Weights of a small mixture-of-experts language model, trained from scratch on English Wikipedia: width 256, 4763 steps.
Below are experts of layer 2 (counted from 0) of a mixture-of-experts language model. Rows are named router (the router's row for the expert), gate (a neuron's input weights, with its number), up (a neuron's input weights, with its number), down (a neuron's output weights, with its number) and show model dimensions 0-255. Each number is 128 + 32 x the weight over its row's rms, rounded and kept within 0 to 255. Numbers have three digits each.
Before each expert's rows: "comes after" lists some tokens at least twice as common just before its tokens as in all text. This comes from a sample of Wikipedia text that the model never trained on. Tokens count by the router's weight.

# expert 28
comes after: "| ", ", ", "–", "; ", "(", "/ "
router:104102064084084097071128137150127115087114162155072138100087089096135167097168155158098102159131114146141118145170207124044114152165108100110129114151175177160127119104106136157122093093141193132098125123167187073150159086092146164101093139140160140125118096066085129104129127156110105143158103115102105098123136129159149166140134108132177109082114135154102106128159091156153060071132156175163099079100164179086099103080124212119178081118090120073187108162088067093075108080077141128111061129153110109129173088137122131115137102142164106150159156077128135179122115098103102101109097149182158147139087153061152110093124078182085109159164165128118151157147111117116133103095146154149110153149165159083146106074123155093101124078156071114139119198105126115147090095173140
gate0:203169120147100170156123096125121175137121091094211163109138176111106088142087103099147129193117137120144093134173072124140159201139155138043140120134084110146125116177125106145135086120124150131119097141104139088125107096108133108146168091122117080100179123143219110120102109147170103168144164180136122122105136154150183142142152074135136138119144079134059098085114112122111133186149153147123122128185192137149119107190172145099090173168136140108084189081150122158098109133157225097133129146128140133133156058074099114164181103019151117164116147137177088108152123108120135066105130143197091102090132145116156101152162141125109116107206142141055121144153195093152151144112102180120108119126142121125173138133088164117159161090130131147121116061123125151125141146144160
up0:085146193099151127135115133117141069102145127105104137163127103153191140099093133142125109096108166114109122093110149125140097122126116124192114132132171118107163089149169153119102196154124111157162128096148091164112181169158119108127073142162121140116121152106060134124150153135061093075135086090071137139159152108068120093124067169080108149131111206116183176186101148103122158083162114079117171140080111129111157155078044109114137124094130141138137074131133171113164157134119091158084160119087139128145093165214118122110108147216092168084163111152106153145100113154132103155108129106077141165092147109165076128115098181089170120151069101129205114093083082119103153143146197076100172121115085096134091118162124098148069104193150137111091119180137150098107132112104072
down0:120117140168105095119084102102101144162111105101118173169160131191080114177072136145099123098114108082125135213110163141131070177128129127121155133091158044138105110139120092199119132128127165084114090113109174127082142184155126114141109119147085109127154145133069083062110159156141123196113130179061156118127165127133138146095196144203149090122116152127125135194084113105122178094116119106094134151154151101192131090129103084175130165111072152159102133136163131101171136156135089088078186122086121185114122113111116140103166140139167157092137089126109131089132129091161118114058061130106078149121106078185125201173118174139065136162184130093150140115126132098102150083114088146120187128117103159140114074190079141152130124160112122153088132170145134123101051120152129
gate1:172161182156113097168131125123123109122153087184118167063176165104120030129119058137149090134047148173176080144167120123094114101120148128084135098082151110124114089102142122093117144119121140099150130091115130164204071086140103148124137149089121126104173118178118138115080143122133110101163085115130136115134130182147178169122176159167214103178086104117078104103100168158169116100166127150160131130150174137125150076154114113099116102121127095132157107118118143145145163129102188200188136089102200121093113158200121143150100081126175104153111133177116119131193131124052176050160161131183166065137113117175164127162145119063097122160153123160114120098142116153154122114118109153129131072109098123165139135086127142151159158161075089133153195099143123124154139125099163
up1:156139140137076094145137119161087111188142134173089165067158142071081055136152085114158132181070109146173126147181137144110098126163107110114101092126159119148104091101106130102114185120129095122174135088132116165185101107141129198063111176101163140090104165169115134114097114135141133088184083091115119140170114179119153174128152124135171109183079136134135091100144138164159088087148130101120125132122152115124181056124085133153096048070123102133208130118123153164184122136107131180133127058134186122125094152135165125139091075129161134165135142134076148139177129129058135099125166149203173087135121117184201151127124111075181108173141141133090114095145109143155094086086082147139127131109121143165210138117138154169118187165074136123156116088117146117171145114120160
down1:165114118147120113089147138105153150089107133152114115095168087141108073161117093129167100131151162157103169033097049182094127161117101070134108148135181089130143192130138056082160128113181195145154049137111119109191130114075199180136171135078151169132173165121090173101154102142161079104137124128098128116183090131148106166091112156101155148147118108124091128102161081153150173161153145169177115149131097115186123120127144118152111148126199133072079145159144130147121174103160132125102150134137107065128098121097110132176131129065177131152136176140134107114151171148129175171141155131140151133163116154114176103063185053116122150095167111167128096072152161092174140122132090155124130094121126138085155147146163068114119163137097097155097071080115160136105071111085135
gate2:120121111142082126038108096153069117136152156140099161080095140114093167167187130121125143100139163091092183168147202095098154130145179103040136128114177112049095167135098140133085092147145145117114176142100090150156132105109116134085149127100167117139131104140140105138105152123187157147121193161192129130109120095130101128045142091130137100172108117064141086129132118164147094143098148151153102136142147106154077141112210160155123108131130124151110184147114111119100068084123124108140075099153096108078146151108134119094098100169195126133091093095130107185144154140103137137139138153126128097082119080096160123138211088176087111148071131151109160162086131156112108092077149076176114129215076140087089111094154136090074121093157171150106152165134131138156132180186160
up2:059094109106159074046119127128127185077110148104142191026157102091128126158130108113177106149115162101066132126131102123130153116112152129114172120127116118072147108170133169087091044144131154127137131119111101157081126084078111170093128101097083066147148167107090157119085168097147141111143144184100191156105174170158106068145192109110129145100196129120153114090092158163146121099137114142183136082180213122103147149110133116133122112115138116140070150117123079098115113154116144156109077125154126130104132133235103145051154100111165118078121063137133088167089169135067152089152145143118080139126136116090123097127187104141075091134161081147124138122123132152157111157081125175134112136131115169093117147103067133155132163135139182112117165121091163149159113145117177
down2:171168093213149158127149148219094131109109138143162097126158074131153107172180103115119111171130130126123174154059195113070111175117144096149093104115121123109118183108091170105159188108148073142125082112109072153082110149061163152099122080159162087143174100149189112156164115096133147146129158103093091142123049067130151094148154126096073127131113146126098170183107140087103055152102086225100099123075166191166142169076137122075078146149140123087121115159110093104092155120145111099174137122128077123094111145132130134131111120121124141163053073125172142100112106125150145126136092096125151120182133105115117115110151101133102101107098087103153177160104106106128136139101156121166104185121135158115159118155131135158086150110080137085187095050120143120109108154156137